Below are experts of layer 5 (counted from 0) of a mixture-of-experts language model. Rows are named router (the router's row for the expert), gate (a neuron's input weights, with its number), up (a neuron's input weights, with its number) and show model dimensions 0-255. Each number is 500 + 40 x the weight over its row's rms, rounded and kept within 0 to 999. Numbers have three digits each.
After each expert's rows: "mostly gets" lists some tokens that are sent to it at least half of the time. This comes from a sample of Wikipedia text that the model never trained on.

# expert 34
router:551452557420562492592456518433523458556525446507520475507439532459461532580502525547472463561440528565472495461486538558471505557537486457530527455505487527460483449546565451492511501503484546387474521479445559486540484525489542477579506485518491449582514523476511481515488498530437512486510577537450482478485549475499486499490552429495502546466570493486513476495420494477530518438493462487454516462503528526516472525531547548530435501525407481473400531567479532469519523569440486486477430546499493470498458473444525530514484494530547533481601568520461452458463468494409411468493495578503488521485510474507513488450514527534482495541491486458517446473527497471430436475495532504530428573509626508503496527530502521482489526523566481577512451501542518555534463490481544
gate2:462486602511545531536478557549447391454538517450517554593439534485476512419470560519594540577424490493419553520441418558509514504501513514496489478581470512456525451514577473435482465485530489397452501488554549432503482565569491429492512484573468496538464526456525500508482542473517511481442541495470457494515537488477583424456495512473509468530480520549453530492521522453534485493495514425523499466498507559528565438546482557480493533507480536496501552520443515500457509513452463556502489534441396462442510470552476470461441563571504521465535501491491544541448485490510472488476545562496542437489482479502470489497444477587516492512471558483533462530528504555534465453456510474480500493543502507497433425531502511461454517507459459531499462521547513494538479462478463
up2:531528417506528451474485511518549490523517488450540524526484480515520529469480528555513456453504544514544525435461473506495544516563464461466550512539552564483482478534474463464475433478560512419541595494552502573572501489502503480535539523448419581466566436507545459489491477525537495511508504535385505431417474587478476496463508426534528526479475521529513482525450500469514559434458441511534530454456462542518543510512461596503463537518511515523529519588478488508477519472548454465506513459435433533554523473498500502481531518429498497520496540513459415468450506464543502455572507543533535511482572439516405483567498415495587503514510515533445527450531531455525607464517538460501519504485526580448478511576507478498524462508494525519447457460507516495519473520544568
mostly gets: " co", " H", " bi", " Tri", " trans", " anti"

# expert 23
router:458570465484521512391515550459394461453445465475523563502455493486453566467509500518543551565508534474481576501468447459500602560569526430515517497487509495523547573504459502516520483496449536475493485515459464541519538510537445449488543529464509578514444521561490561495478457441520519494490464491474491526525469434526470506552523484535451512501456491562524493500513575546494575479531556542501471510492445547418549486559554532407529469540597525450466520489488515526456524539468482474486526548449539436503490487467472537499546539497568533570518439449508494424469480464501409530515531478515520591546591416516543560463519494547560476525515442500496521553491484511508518465539446506543481482554509494533465529481519535562433493503451530481512538522443498494494486540454445
gate0:451535462512558433498567556462469467492554511475533494472462527492536438442483499449451474626463473417537521514472498477430486497515526524484437445472455480521512477417488514585516532556476504515535480519440453526549550458575542435482525527450546531533528471438491480445440481507493548499487572550489467515464486493466519526503540447535490486494537422474452518488506573474519511485503510433546504504505472525563498494470480485474541441514594457490438554533522477479503532589449465568405555478463518435462532517475506507497521431518517424561493444461488493495473459416506436520406549527465503533440585489580519466482542547516513498461467528487432517587563513507428503504480451542499507452552529525473500517521564522497517516472435486542467513520523535509440478472522504
up0:481449511564446540498511506518472489414540536523527443569542526545565493503465501445494468547477488545470541473510554460546511505473530591479497491469505513478466444563464578548559472466468523516444480529459644471413521475584520464511453485610452544557404505501554495554453506490463436443461479459511477500494395475534476485498489404543614479499499548458518468523465519506485529524518503517493487482483474484507566532523498443514526531504492513554444492479440454499473532477529486479508421567503598462526484456471507532506440577464449509542488494530463500463538513540475499476536493525484589444483516479478503482498517550500524520458465561532514443466423414485548536545497454516495491469495439429513551484520532473526496475545490465503568460483538467500472514451513481
mostly gets: " Preced", " interest", " Coordinates", " Succeed", " Candidate", " review"

# expert 33
router:550527430550549563462535425574540546463441473562573421524492526444539529471482546491517558417430483551490487461529531486526496498480478506468472489469415452568476493521485492503513469502415518469488519537504496461505439526451516547462536466516545510506476479465469518533495540581518454437467486422520478539470542427509459494555532509458454590445476504545484485446543552421473499502506495531542519485494496555471522494526448486467559486503579500481485444533453533453491460527502503536502548560504610466486423481546523514498434527470425530491479548504518502504502503525565480540561476491462502548460472519516456538605507517503540554532571542462479501432489532454505499456475552446452493514525512526523515548506451471430478479587466548456503573524520515529563558486549583
gate2:503513461527504544526565496561532546521529499518502455500501489492490572455473541492534511446525515538540543481487495521536522480457456529501486471503547491525460506542478489527537454585467550556595501465483477579517450561488389519527501422548534542498515494452482435417493523570495470588504451482488486411460494443533509411493530451437470563561565466476486497502557495481556440520528521491539513549456507562456529543477476449478565442439472564482557480470527494519558479530526538493470542489479477531561469536526517466552496494505451498482454494505486518433469488489470479554536510555484533521586516524544472516485556514471564453561548518519476475446569591532525576518505468389483462554491449537478489502499456494437465549497527521537549562419520436439496517564472517
up2:521518516535535537445476588532499493533503454514504518478487493529464493473570410546570503487474436470479513463432505491517614520491486449551448518518483438557420476538483536471493548469507443469452429492592497471492449519507565553516534431440472455491525504516468499478429455500454473527439556483519532454444478491493578530454426576463481455527539586475431486484451524528454514434514537534483466503555531494496546545515463479518507524558478456400480594500491486549515534482473389495495497515469465435468531523503514467507581504484557436437536548461483506473493498487570524504472537534460438559471520483522525544547456472552541412559507481483466515494479568520543509462518457507457464516552515488469540517475582474514529457527506465443435457462501486505448508458488486
mostly gets: "it", "f", "ge", "ft", "de", "ity"

# expert 40
router:540499464484473558412511459453471486521556528583452601524519502485508507533559494501495459551474607497440485446464530595520478472569509519559474541527499493408468505486461529503573542495494530522464381519475440539483482523431571441444476547555457516533538458447531471568509439540489533460534541556505512514536476469476500476498543498509530473455457532503481471464457474462512523551516559553456522458469454448507505482517455455501579488483453461464491443468511514546555509556497512482478493518508482491503492459504478500474612501490476516507484486506525460534600535462477530466497486552465426484494555440531489512525554444483470510528450505573590514564567553463582469515496539524486492510441473564498504479519501585484585584457461542519525533487533519496525472507446482
gate5:446486509528446492435521519562443500469500566608468491475496476552568515548452478512529479511534554461579548470449536595498522491422493419501505536517557532574455536543528488530510488542486524524538455528489518512472521519494530503467489493474462553488577498487519481548522423489501476463440454470524588492513460487432513506449583537474425466444446530533536541487554496425539510531599525551483480528495570451470555503539505516540507547466540541428486419473565523553568503551511494485505523528468520494428520505506562518420526489497428458492515462434446476547536459482444495522467406518537473477512474530497446496488536489530442432507422489517450462527527445546557469527445562485506525515464448512462524452460483485508503531464486555519547519541566469527532541540457499
up5:471534483501499494522499477447457463507572480445453461514474486524553484537471481485517514494524562593566530475511522548556424495533460508509488526483519423510502497487447520473504461508454530514480536526566533469553496476426451474533463490539531551486555535532468522545499514415424608482448475457585455523548552550404410524534494528498483477499470511383525431441505568498491519526610555474476469536454529425515514525512492491530539530588501498523469455495506542536480509493483562549485506487564468487468530460492535457390552539460515484581549462506448514526454461442506460522474506522546495463528560496519544501489434449403470455518484454549458428514486494532480455503483444547541425489567493492487514467546539529484483456485570494543493518484441472502519481464529494
mostly gets: " Cle", "è", " Hu", " Pu", "ö", "ä"

# expert 37
router:546594520496468453488471525514570461509536516468510448506466538496497466532513501516476517469560441428470502506518430533469507522435516509540513454489507478472505497406452484597539465487426503487465551565446479518514512484556572514446478533503522426467442523427524546516492515438505494571446466457442580556436464530474524426452503577529517527422454494452558527555476483552464529490556549533475542522511562516537481481437453494557583439521524525522517410479550453476572515454512529476469505538543489531468537521536525550488552475518469486519485502444441507556523499545513558499503557453505466488466509504516486573578469439529493459492488508547468572535535434488495440519458424504494562529497590490485505491509536491448552452511407489463454525474456456493488555474496538
gate1:530520441515463510523543503465550507418477441555527519430467527520527547450471513488472520430458464516431523531498489556533474540454549507445544516528538557482499569542493560459528446527507505544503492444480520520491570556480489499534504489558448429470470571437522494486533467537494477567479553485493521484420545486526475471440507470482531545433487489494537504561510425575518547460560479555470498488444501516524554506516514503473555480508447535491500554480582441499518531457442516603529559611497488532432579451464535546480469473482533509434443466481508510459469466496522573473531474491585540456446499431499481517401465476467448423536456560494494493552516512535424491536528525523454503509507552517536496540490502517507490480515460577462471503425454537497519595480521563
up1:566511491493469457487438524463504506546486456462512451549492430471530468528565446542475488468517506514523533413485518505392510495524445458511485465520515458500570477473513454514470509475448490476418470459504482489512522497491451561453545448532521561480519527549453478557537484493511450474516510516508476456479432502458553543555499566495541487503508520420533450495452500524492556466520557503528486487497572468412439469456480528566503468601439486524557558537457542499493505453473520518495546549472518513542501463469540525477498568512415519492557483492451482528597526521507522533491493403464524579520460523546539466540496477517512451515471539502574528594557538461587554542489427467492548565478415537526504521561484521509467486519440547575480467501601501506518503420511563
mostly gets: " Khan", " Singh", "ović", "kov", "iya", "ić"

# expert 36
router:492495471555430539552534564444533530505542416538526455511450417524469449546544519542511571481564500465577508508518521475540464424572505510506525496497497531539501515513627416450500483500530499495557452457418493529499564457505544541450492499583473501475571525543515528533547517455553545519517509497472472491519459515465496428462473429495465496512482539522437482513488512603444471542514581446460500480551497520512519506542440462449471460500506467507497422424518505493514437506441493453487467491511542441460496507523480486460473499574494455523429502533568526556477430499506493496547497521519465488515463559544424557482476489435525537495498486528479525586526498454490508470483418444514511508460488555513486580484441552509532510477467513551535420493552575478557519474530576
gate0:506466487555517517519512486482583476494511509466535459459446484516488513529536545475525490493539471490514502460475548565512521466518525501518522464575452532578523527553470534518441485461443537506581458419504494437546498491519503501508512582497509498509547605599391505496487468499549489474506480487477496529495518555564525428465481421431484477556485492481444479571523446505448473474447468525481475519481526533530520572468524474540544546490495507447442502524498514492466514483466600490496518469511471576523459483536538534503518570409539481516601475455510559374521500471495536497458476542525503518454466535505534572532458495486545462500466481479511435556473414464560424529487424522537475576471479558471499509557469460502523480532514455484543495552504538517393517457456579
up0:538520491519489473472491508489535511500576442531536491462536493475518512470361468559509459439499564419477489522538494461502489426493460499475498567500488497575417467498540448508514475454466447516502489505447434488498503480488484490566527519495510535523432482559453503576453499556510452564530484533524488551510518543539529451494491447515480526562452499521457533529565473485530455573483495485446506524493498456475510533457419461463508479470543504554493482483453480499494430428448539449434549555456449511475485460478507490490527512545493525500440514494531486482516416539535474534456541465434568533446500423487486554557447469530416527533492500480450446507483436392533459504544425538411454447443498502517502504403490493429518504497529487421517502471535563581489483517587470
mostly gets: " war", " German", " English", " Siege", " Russian", " African"

# expert 28
router:469536474500472491480574570464524509379461535535489548522471491561493519413547530494561517440516487570448582541522451539536476471502456502485481519506421475523468519523421478583531521503553509559463468507526504433519521398501502500462550520533457474529560521571473607472443431513446488539481587559453523475472502476437556467507468412563531496452523470505507478496514518525511485498499546533473487458485496568476491539499515534512500471485481497533541494497499475496508512417517471431503542493506480533495517497493381497419436537515506572555475451516562524531452533525447524593536541490525533559511444484525479540565512500464509501490489512507511535508446508476422470537496497502532474530453536446486501431443476440471588524511481552501504532524546450585580531524512500
gate0:486475461496458450447483510485424536425510525497539517526487543434503518493508498540503476483553470536530524524532464479503535460479497508512493467526448482499487529497463423524500433496541457584469571491514526466461458419454505462516472503526592512505514476480492522466554535422467525492509485477515436383456517515439510490500489456589472456504472577544490539455526548502541454504508464484459499440609530480489559465522515416526526521499497498519454524560535492458543502521499523549551503488560522475473529522485455476482532561440579577487488481550570486529458518560463495623485496568531464517530434563547486566527513487514461513500485578498552531551517584530447556556497554453431450490524501516492554542526517538475557505470499615566498529485449432516462494449548510
up0:508489482546488535517524518529552553478516514522429483456589465474531480569486452507510482499504564469531534489469489552509518489400533452489481495460490543519469403580547474548495468503511465537510547529465518520485539517450505503476536567531509521477462455487572437521502589440508493537449481483557515520523457510466539487549494585523403454510543445605447592465471450447434497489507546488443482496447487551522518451473447521447501471442489487427522463526540530560435558506480450517500457444438474501594461505531489506547449530534530524432549497420510527518544530472451400502510529499431547528543495416522525536485518503519414525466544512463421541529581499464499455535504513429525496469491484516453499473504462492506439500524508571506535539500488542530490451478547536
mostly gets: " Academy", " Council", " Congress", " Institute", " School", " Stadium"

# expert 30
router:464463558518428491526504455475512475526530472502578517499488532458485512514551533483475482490516525440476454523519535462516482518515559392568518458466581543434494486486546577508498591471532435469596488450550538452464561504601429494492507487533544544501408509410504449506446491498473494488481501520576525530485452564453546497486435488504481530529464511530447489493486515618499508506553501494538459550500565493577552493456462441469433552463508496478444540382540537499537539540487538488480513528487466485506507459525489479556488528506458551538512445482531511527476471482488549536560479564536591482467458540534520533511563527487480536469454450498554537474425512471473475521546481550515532470521462541482503472442457487574445513482502458561567507451555529540488519455494453
gate0:581425501491432428460564573517438448501477484497496560532532498519518543516490528454491527486468483494575462485479538521547508501521528524521540474504507528494507543580597550588510435545489451518540473473447500432564475484533561518491532506477509463525545601493446560492509426481522515464390542495471474525473516524458510531525444444428471521521491548501588505518544558586514521473511443546573504484458546430459556466545496430578551484416465539521492441460473541464508500582509498463478506488562496539481471451527578492511461483456519515555525545515490494526537451489583498580473463455515534452511532500522474467459513554471534596457521520519543498475487541485529467474454499495442440523513504534463445510548435504531484515518535493561520483493448498532564471527524510
up0:446438588474482502514452451480496551485520477519521500512557541448520551442580525474510469412464513463500480494504477497554503485532515608499580448500534502448475484556516399522465522520523555509533504493512508465479472522534544579490548452521519525408459490496490463537473497556533399472476462451499450566496490503485540472446449563499524574442507527404474513508515426450471445445515475461473467500453462465505509484550478450466479487521523497495508460477523459506514434516474468538515477601510475486519456422501474512493485471582461571497526533541502478469427421526469541415525436485501506507526419482504473516461577436456489515554489519491507532502513477499453533508488460530466490478448512455471522433518402485433504490456560455430569480568522500570479506546455462
mostly gets: " his", " her", " their", " its", " an", " this"

# expert 19
router:461540494536466496493503441588511501466546542512463516506617526452492446637476450513483517437467493534459492532459503480509473518468479523484489512444564569492403498543514567414506433479488586516509537521517480504514483496490484519488459519575510470456513452531568560497465536518537455442542548524475541492539469514422526536572564509547465476504550444526488474461533463495546500498514465515497466561477476514499460520500474465508464426537490593517467458503524477567438536570517544477511555526468492556504503521481462551407442446509440463431520446469490462496467475492474453532429490511461497546414450513491528470539501538524499560479488479494495508595543509462516459491458533472481528435533529500433480456477549510484517484575482473570433584540537525521572528538527487
gate0:502501435517447507477484542475493477494490542418516462479490435474509583517499476458519496449490475500566538545513461572497527528555445585485519487527481522544424486459495518423592432485498510494550476554600466453509467394491497569582550526550521546468488556521500526468474495505537491463473542486524505496519487470462487451422485531439465503546473543469492551492523421534532510487528566493492489494514438507486443467473475451464483498522494541470487561518480519533511526484560490483504536526474457558563502533446506405446503526507436545420433467482441513514482523471470519545410524496534418601500521514529519520477456494485552446499481446603547467565494483493535516509435484502470466464514509555460563422501486504489506426437550531526436564499527470520552543476430480
up0:562399504515522525508468525505486444554508472473484543469524413537445479478434529493534429543549484528470502457536473545494427530436523509501538428447459484496413477514514498506541492491511485477558452491455515587484520474494551502568503452501546471419538497437522464465568462542518498539571476541469480476488513514540488465481457428494438505557543501495514490474559534527551453501450437564556549464473496459545440489489436556462519495526517482525507517520486520502570543531333498477519448484463498528540515464472442497429479507524476523520535506551446539515464511406494475461517466485470557415470405467447482530486532554469515514485516469504458519488515560459386418466475444454501524504505537528521469556499519490525557528478480477559528509510509536446524435528534461
mostly gets: " and", " &", " or"

# expert 15
router:523429581443466508444473437564479512556528519532471446514523515460486528549442539542545467492468461505446512494477538470509515450480475548447493486497532473540521536466548515519476491493546569552467523477604534503490536465445415461472528469538563528485467489555444484525541479464480544536505501515521497480540494493573478467492459485367504490487647515490554533545515387522517501450473478415503477502519498503490573525509603502516482547513526536555508473511583467494462478394468491567491534432505493502472514485484459480518486507495507453514498505511470478518485490448488479507462547495570484502509522447430498498531450463495446432464522472494481471535527439621498596437491444439536458463482484553476526523536491507558479509460443462521444485480530449488471526542481423
gate5:477547578470520432382431515526498525425552479546523466522511488496554454527465457506535518483517482587509461517462515471528527525518505512508468496545512564532490461504549487564501432513581466558475448530500466508515543496489490520543551439405556511531481546537527574504555490531540500513572421581449494486508428521547538491551523464502421536481510477511530525502485535467489469528514491486532429492553494519398461582499485449477555435551532520537500475482501457502483505446508523512527523435564532578505508544431493534549460490556492450513532466521501448513527535437448455412516536494463483516489496527522547525423478479477433546499515447542537471507526567538503496446520445553493504452487537493489436459564545468475565524509530510447610449469533571503555500468499458
up5:525518435497520530469531489491475559511458468492438481516532416449499453553561464423537465555567501433495469504524448554491444535477487414470505533555497492544490505574524460445461559510521473497531538530519524436530474527510511513525508502506524549501533490519551454542477558571516458460464518464575515492494483476496477504533481566556449470534455503491494506450508523540552463457526563528511532505449430589504465497510498536544506469465590465485485474467453542543538443567499470469580528511489608428538446512532499445506547559518443468459503430526452533489478531603516502532496492504406533491510572525484450467489469524508472560516487532386501523587513587466456467493471492540509502501517479500511496543477523544431543455555534483466563583570469494557487483546470471
mostly gets: "=", "featuring", "|", " RUS", " AUT", " GER"

# expert 57
router:541551493508460440524472512542506510462529476500458546451508541472489554462465532477479514461433511514473480559468538478459550532528519485529512483511552595456561468465487510508499512474505471418542551492535526445521475486504522477506516512500609555510542506490449532530511483492545474501539539474559458524512554482449540523527477429521525522578489499503522478468470473448506505538513408430546564527533505554543498466526553530499522407468504466548545556431506480489458455513497525512536468417571562537403523448571442490515450471559478479526544495546418501513533526438512445533485477534473475456505542464494449407485449485518438452488469520493587478553493542513574537508444447454482513390490531547424509504465504491515423545499459486477560497499459434449400565492475480
gate5:505417476510478501496552514506452510415479504532524525589488530502561513466528508529518471450538478437450507461502584546426496479504528610437532519476446534461500493513418517515495480542497485490550497460555598469499481458465525521537551507427484494558473484458518570507490405529452520532598508516470521574520501518502555558473480474534498478477460468434547466476532545513559537482505457398478439462534515431443446534480434530498504540540433504520539497512551528483484546467557513495528513538441490524494538462506538482540457506470470497506510485520432437482477498462475503557528512476464551504470524560420413477474479514467424529430454539508536474579495406576549532520469557512480507539551507456587520510543519452516485447442489523459431504436511545516485478489510493
up5:475486565538515511532522480490468440424491513532504541573508462431551507472528443515561538513464569531470443497400524572534469474496516481537596500442554583529520497500472461509572519576512474469527486481517496500534520472436517556470490541481480497515529530433476604575537537464468482537547512486483476524588448492510504534453443472523463551589405475510498554432488504565430463569563464494452464491569535464503480466477473452433573475515556464515567482517507457478483460477489532518517496502437470518530505459539512581544454512492470505453534535491514555523548495509475507474483571519479464528458549492581453520461478464500539511484548415395499558548481488523485478522536502541580465489472467499545483458561496549518497554578551522467539492449474491509528491525511505
mostly gets: "The", " The", " the", " a", " entire"

# expert 17
router:476467514500400460525465523475468489557565495556545489495519522608499472464500542459505568554529532487475547499480577487567508477481481424540580508511526452445475513469520519476537540482522412508430514521509478462487481487579463518540479525547470444404532439536515478527506417494450460558547538508509470521519523528522525467480453482519571539508484551482460461531522492480486506505500538462473492504532521488471526454451500467529496507537465450473505562401545529582479527478441531534478482497528448568441492444491451516475598515551441510477550503516491500534514540490461544425583531553479494433515538501500478466520492406514470509491456520437486388527568519494447490483525584507467477530519462502482468438538436534480500498449568539522516427446429523485469458543414480
gate1:465548554505558504526441504526474494486496472533561571522495452510529501493462496583451524486521540549474452474459556533566555567502470454487490497493525451488505477474493526442477541519580573510335489471469486464546524480455528514553475457508582542490485462539433514500442475497508389499548546418534451473517503503474596468475459428458528559474507522502577479526476515517468510498481421464499512488551510477501453467520526439548502450527533485528564490496465548557532502387453569564436465448505558497491463506466483493479464486471469473482599540516510563516546493473478445437566514494489528572411550546514488556477472505543514566516448519474494453498557526496470523444503500464461493504461547475536483516414470489517456534520499492497517458465483521441480508475476545
up1:486560530436538507479476505564484566493528480496473539472433501442521494446529519495496534542537533490541506456560443450531522498507607511502480428571537495510493457443430491447498518475533495480565559471465532560491560456485470528507559522541510472490553549446478473505501488475525536419484492478500473484487432510542507472492487516550510478548479521513517461498503525523484490516489481475478515563450489472528476430467512510507559519582504508479462529441459529519462516450491459444536508466458504541477548562619419434490543449548533532573483603434473509512583511588458420485551533487484505526493510474518527548463639444518494506495514539471501487447568506460445572543508469475481590543504457542536460517526523537534467474520443535527472589440443513480493502420458514
mostly gets: " Vi", " Ru", " Pe", " Lo", " Lu", " Ko"

# expert 3
router:466544542461466536475461556485482491497393422532460484439516524582490485492448583483480448508549466421537452520428477527477494500533512547491422476509495495524470507558470481535486540488546563471521520491462523518473473417479536454456539441619440502519503503528512513500449506542503514436526528498421548468484493537494494487501507468520599492486469551491449497497512465475544471479539484579444539513458485596441479445512488438539464495561481525521455529502415510505516511540519486469540516505483556544500552525511463468444512493499565409540499535471554515518440490515463569472455474465478637468505499455530456597521530470455493497497510549522561491510445491473515487459474465516521470484499467544498471479458487520437550448553467564589562479495570463489509524546554430
gate2:555457531521482519564559528514520476513479510540470462438505590479476509576473585515490491503549525435542589484452500537545517450501563545467554498503491434485482552567469429501545432491556532504478512479532542487589476484458459513509490512568450486482486505481540471539430438396517454478493501504410532477454491514512516484481506528519491452482422506629455525492454513488491483419533533513557519423534524492451533441497448513472533522571491560424490514447480427494514487481479480470542485533501524508429444494539467534487534477495557473543541451482469504434445480449559528485444503465541538447554526539490447521460491487539510466460432530462496526523556513454592507489580518597555500506473450479512550453490462506457507465506545526525566520511492489528532498507451573
up2:515513438467492438521429515499528567470497500461477537548486478547434489553491511439531502502441477558491522496459489489527520470471489519470545481527499500449559477500467537491468503518487581503434431440527522549528516529477577481532447490458548462476480622511523432514515470442551466500482465491521565501531475449595465488539506470518482483442400495487504462466499527465504505603560561510515564528521500512489548459512603531483476520504487549536533527465477448492537480544462523479544584431494455500509515516640477526529528491550479479514505499491549539493493535452469559522501544538478490496517520536546460471461529491465513432493513539428575425519467482509531465463460482479505421495465517463505432525576457439565426442495557524448388463515501422499511521526457527
mostly gets: " football", " television", " railway", " school", " politician", " footballer"

# expert 21
router:521509550431485571435489560471504510472477474498480531508479524468431493530550491545564486560507523438525394443459495486489605455484552540529439501472434475534544581486559469490537519467544479520527450522455492474517517540471497518574524522467448505449562467562471491532523480484536546610514471534518461457502501536543447532515405555475529515537504507523433486524496545521501548432496428550472457524516494493524487487485530487485518456489519481438535462530462539552567421462469453525544530585501530530534454461514488527509493576426546486522515509504564503461475525520462543519501468506491499476564486454536530562464523551502450457523521496462512423572534554516597482563491475527486515558463441456508533530472642512431498581475521489554509507472491493542538505469487526
gate0:577534513462453471514504473490453519434460506546470578493517483532508465557547519568476500498562506485484432459455560466565543509469554516469495493490462569490485508541558497559560460551523495527469480521440472505498446511443529516529570522485542541514530465493443500434521509507503521531498522537484533499569521547522499526504455509507530480527473537492542506476513512523468528438463481534505421498560493541561492455487555500486530437505554471463512540557522552519443448509536487521500563443480457492508478455555603512555469555518507619547446521486477518495429429494564467437509472478456435531487492608451461540499475487505488476423562549401536480534486436476492488527466494587501493528446496515497538482524530576559450596460536497487538574604501488432485531468461542
up0:410497526490524491550484551446488478451529591549587584468546559539500508483452506507434488519556566532474445532541530472491476471513470469505509511460548512532507480521496497539519523521420549514494493497476487449497472474456434496505582528499481501552496537493512409416524431544543475477537612484518511570490543491541440478492554457498548513499458441492553520522512469470570498469469490510490434559463463454550548503532507521495434464557454532498564547574498524511526541496520514539525485582476444479421450544481524445489472463529501523425470506529500569459509455489537500561469481545506522476517489443419535452510467462448527445491449419523530550497540482546531522575456437503519542486484475410513470554526522478464499425507435530479503521522511553602543475520452473
mostly gets: " land", " air", " set", "See", " light", " hold"

# expert 11
router:534503516421488523521556508494452520465469517485533496506561536550462501513564581462464530477523569552416481468509450584450512470558492499497486499497463542563497537490493419509457533521516570428485453453476548514525457423424465475557510444532520493507501539413438559459415499567502531479562515483448569500566452494475473488458462491492503547456539531501483474503494505505503531531540455551493413515495504516448548494512549534430505498499518459528492507517404498460510568470509493547484483410454531547476473511523517504486529501464426515542572552521532444456496458480479546535471540467620517571568507485534540555556517528463541523507561466488507532530448469571551517546435413521525449500545484520534577559524507563518535507539475495538524508563471443501517524467496479
gate0:525474479521522498490433471459415493483472540411490505499478507492473504483473459487453499553516459517494522519502453469556510551466432540568479552553528461530500532533510456494500429504529522485491441454453553580527493506437539489517547501521536560492522481498520501568443463445529549468483526464446502477463479509518512477475477503599498488487496475571510474483529493517501528503436462532563554517495481584492507509575518535537514490531464447563538480394489417595514463552408560513508466511532539443518499550531498543540535457485482571472545476421470523473464545527502538566493456471505465481460512561465549570507494549417524576544472506441556488577544543573513455516526497560417535412516459532485506533528417510497566486478502492593454447444485492488531532509444492
up0:384493512511514509481489478458453522493464458484438545449521501587496522470515525478488527530498491496495445542486447505515461566513455556523534453511492526519520499506555436552462466529516536518534416506498549484527417413447500457518487525565481517446504449499576586494495532509470551518481532502554501514540474477464476500490534508509429512489533488526523569488520528523455520505483456493468573475515447580535465509521478483427494490480540480482445490458488483493485462519514517511457500475527508487472548498461487568473487506544560498539570518560511499475389525517442551525473544485507460558555467454429615487536493415439426508541524586521413509476483521518471496475450545579538452478562454541458480496538469478435530473497498519609473411404479494455519587480461462
mostly gets: " album", " team", " song", " player", " title", " goal"

# expert 6
router:578551525489452488561529456499514527497525451499507547555561529468581548422554473566509477490471468474544496432528595631507429492484519586539488556497512432527476536514551516535475516542450474522463485506532503503528508529517497484460465556571437508489522547480531517483508519435573466421447529410499548453455478525469494444510492540419549559478456474574499519546512499530464513535484501484490450526489440463538497523518485477488488484436501506514499423545532474577520537523560494575533502545481426454543545475539532504511493457508515451485483520501503416493506414571470569428485499550465455426467581502466491511536571593517449474545521522459476528475507522515535518448447508468509507498487532458476518491457489453502457496452544455474534475573479516443487514446490453
gate2:533568581427488473442505455503433415547477462506511532465578475485492547520506485501508562544506490544526515573527540474484517492509493487544447528496463466486499500470463484562488511558519519550580510493481511520520474498460491563436441474492530445577539507531546494477546467428576575482443509487516534467503480506436465510526514567477520493505568412563494464485538502497522499501495517516462522425528484538507455499519521453505474511523549498562481507571543464485533490516522576443458538584542489497515523434502526510443542518546438476562388477469481488491573485556460462446441515501523514564437492542466435555559518554502498455486445519523483475555514582507535471474557512517470512454539533544518620463410486488479517536466559497569568548525510498524481439574467525
up2:453495576481472543522550504540522489472479455492525524473453492553521530478405511527417577544492435516481563453519441489516522493515567504535537440577419451439480467545530528514513533532497435479484518443586508514561413536565498435478582564509508490453491529562530515497479492503514500548504581516484471484534567454478513515504487477498509509453509475570519453483555490508511506564412482463506460556539441513500446456484503352457469570490553465537457524472497544480509459540511444535523482498511492517464518498493517550471449429558498490470471566519521554511504545467474515452417492523485446528398505477573586507454545532493465535494534487505511479507484507423505514461474478507445501576553496435502502607470516524504467486471483474517562477468530457464523510458519553
mostly gets: " Ren", " Os", " Ali", " Si", " Lin", "ei"

# expert 29
router:481422522512522466530503478525498487450543461487522434508470460438491491493518505491556469435471505515514439517480539475440478541481531469541484564476449526547487405439497504547478541497547528503511542407475498410514523395502588519540538533544611471490502429533478463515484533439526484461443519503523535511529502449459539457430481482480531500509509505468474469484437403497481520538496464523511548482488534540565593528511512475508503513525511513536544481456512458490486528440518453531455526471554507488529519564518499435495407515496525573494524498511581496588505483502464496566415492509451516489534507476506436543537570517495477517457538528518512547511336560454458512519451559472489551521502448475465496466505534472498470463499431489531584476462567474473545590516521472
gate0:474441577531582444468570485472500479431519498535460448459468486576451492473438428530555480513445490456520468442503523532489519528546478535592537523492516470514473533477524557463522520500483470494526407446484505514469562402474489412498515491468474539520507528559492494459569483457515492455511487459518526465463513506480426469435435464438415489570444547532467526448515449517566493541519503506491511504559547527570458424485489462457532453490528467514505417468525480472423543502463517514548510470580488495552513572476456535404426569555459509482441452499523480511571448483487478560513518471521512437541468486535535441504524464542514471463493506492443493472495504496478476501548603516476468454496488574472576458479497507500493577485492463508458505455497463552524530460435526
up0:431478501519461486552548572543466525474494534486511460478431528516493507509450477581403493524474485520407501555496514524552455482504599491499461511459514487549488494535542529492466569542487496480496573532499516517526489564556531416446528511443556560504462436503485596464413455495533468491483484585453501497552464496481559468519529566512480530416589481614515517573496478516438496467520428422457511493530453484483482467461456479449499537487461566451501499548515520486438504429459545482542476464437574464474478433481534483481511497440497444450460545486516557521513500451476467484545485603527516528493504583459443470540498481467501537531560486527527498425471505516472509504500510553543537429511498429459518537501529499468553486532558537439492506517501495503508521561477474
mostly gets: " UEFA", " Australian", " Championships", " NCAA", " Scottish", " Cup"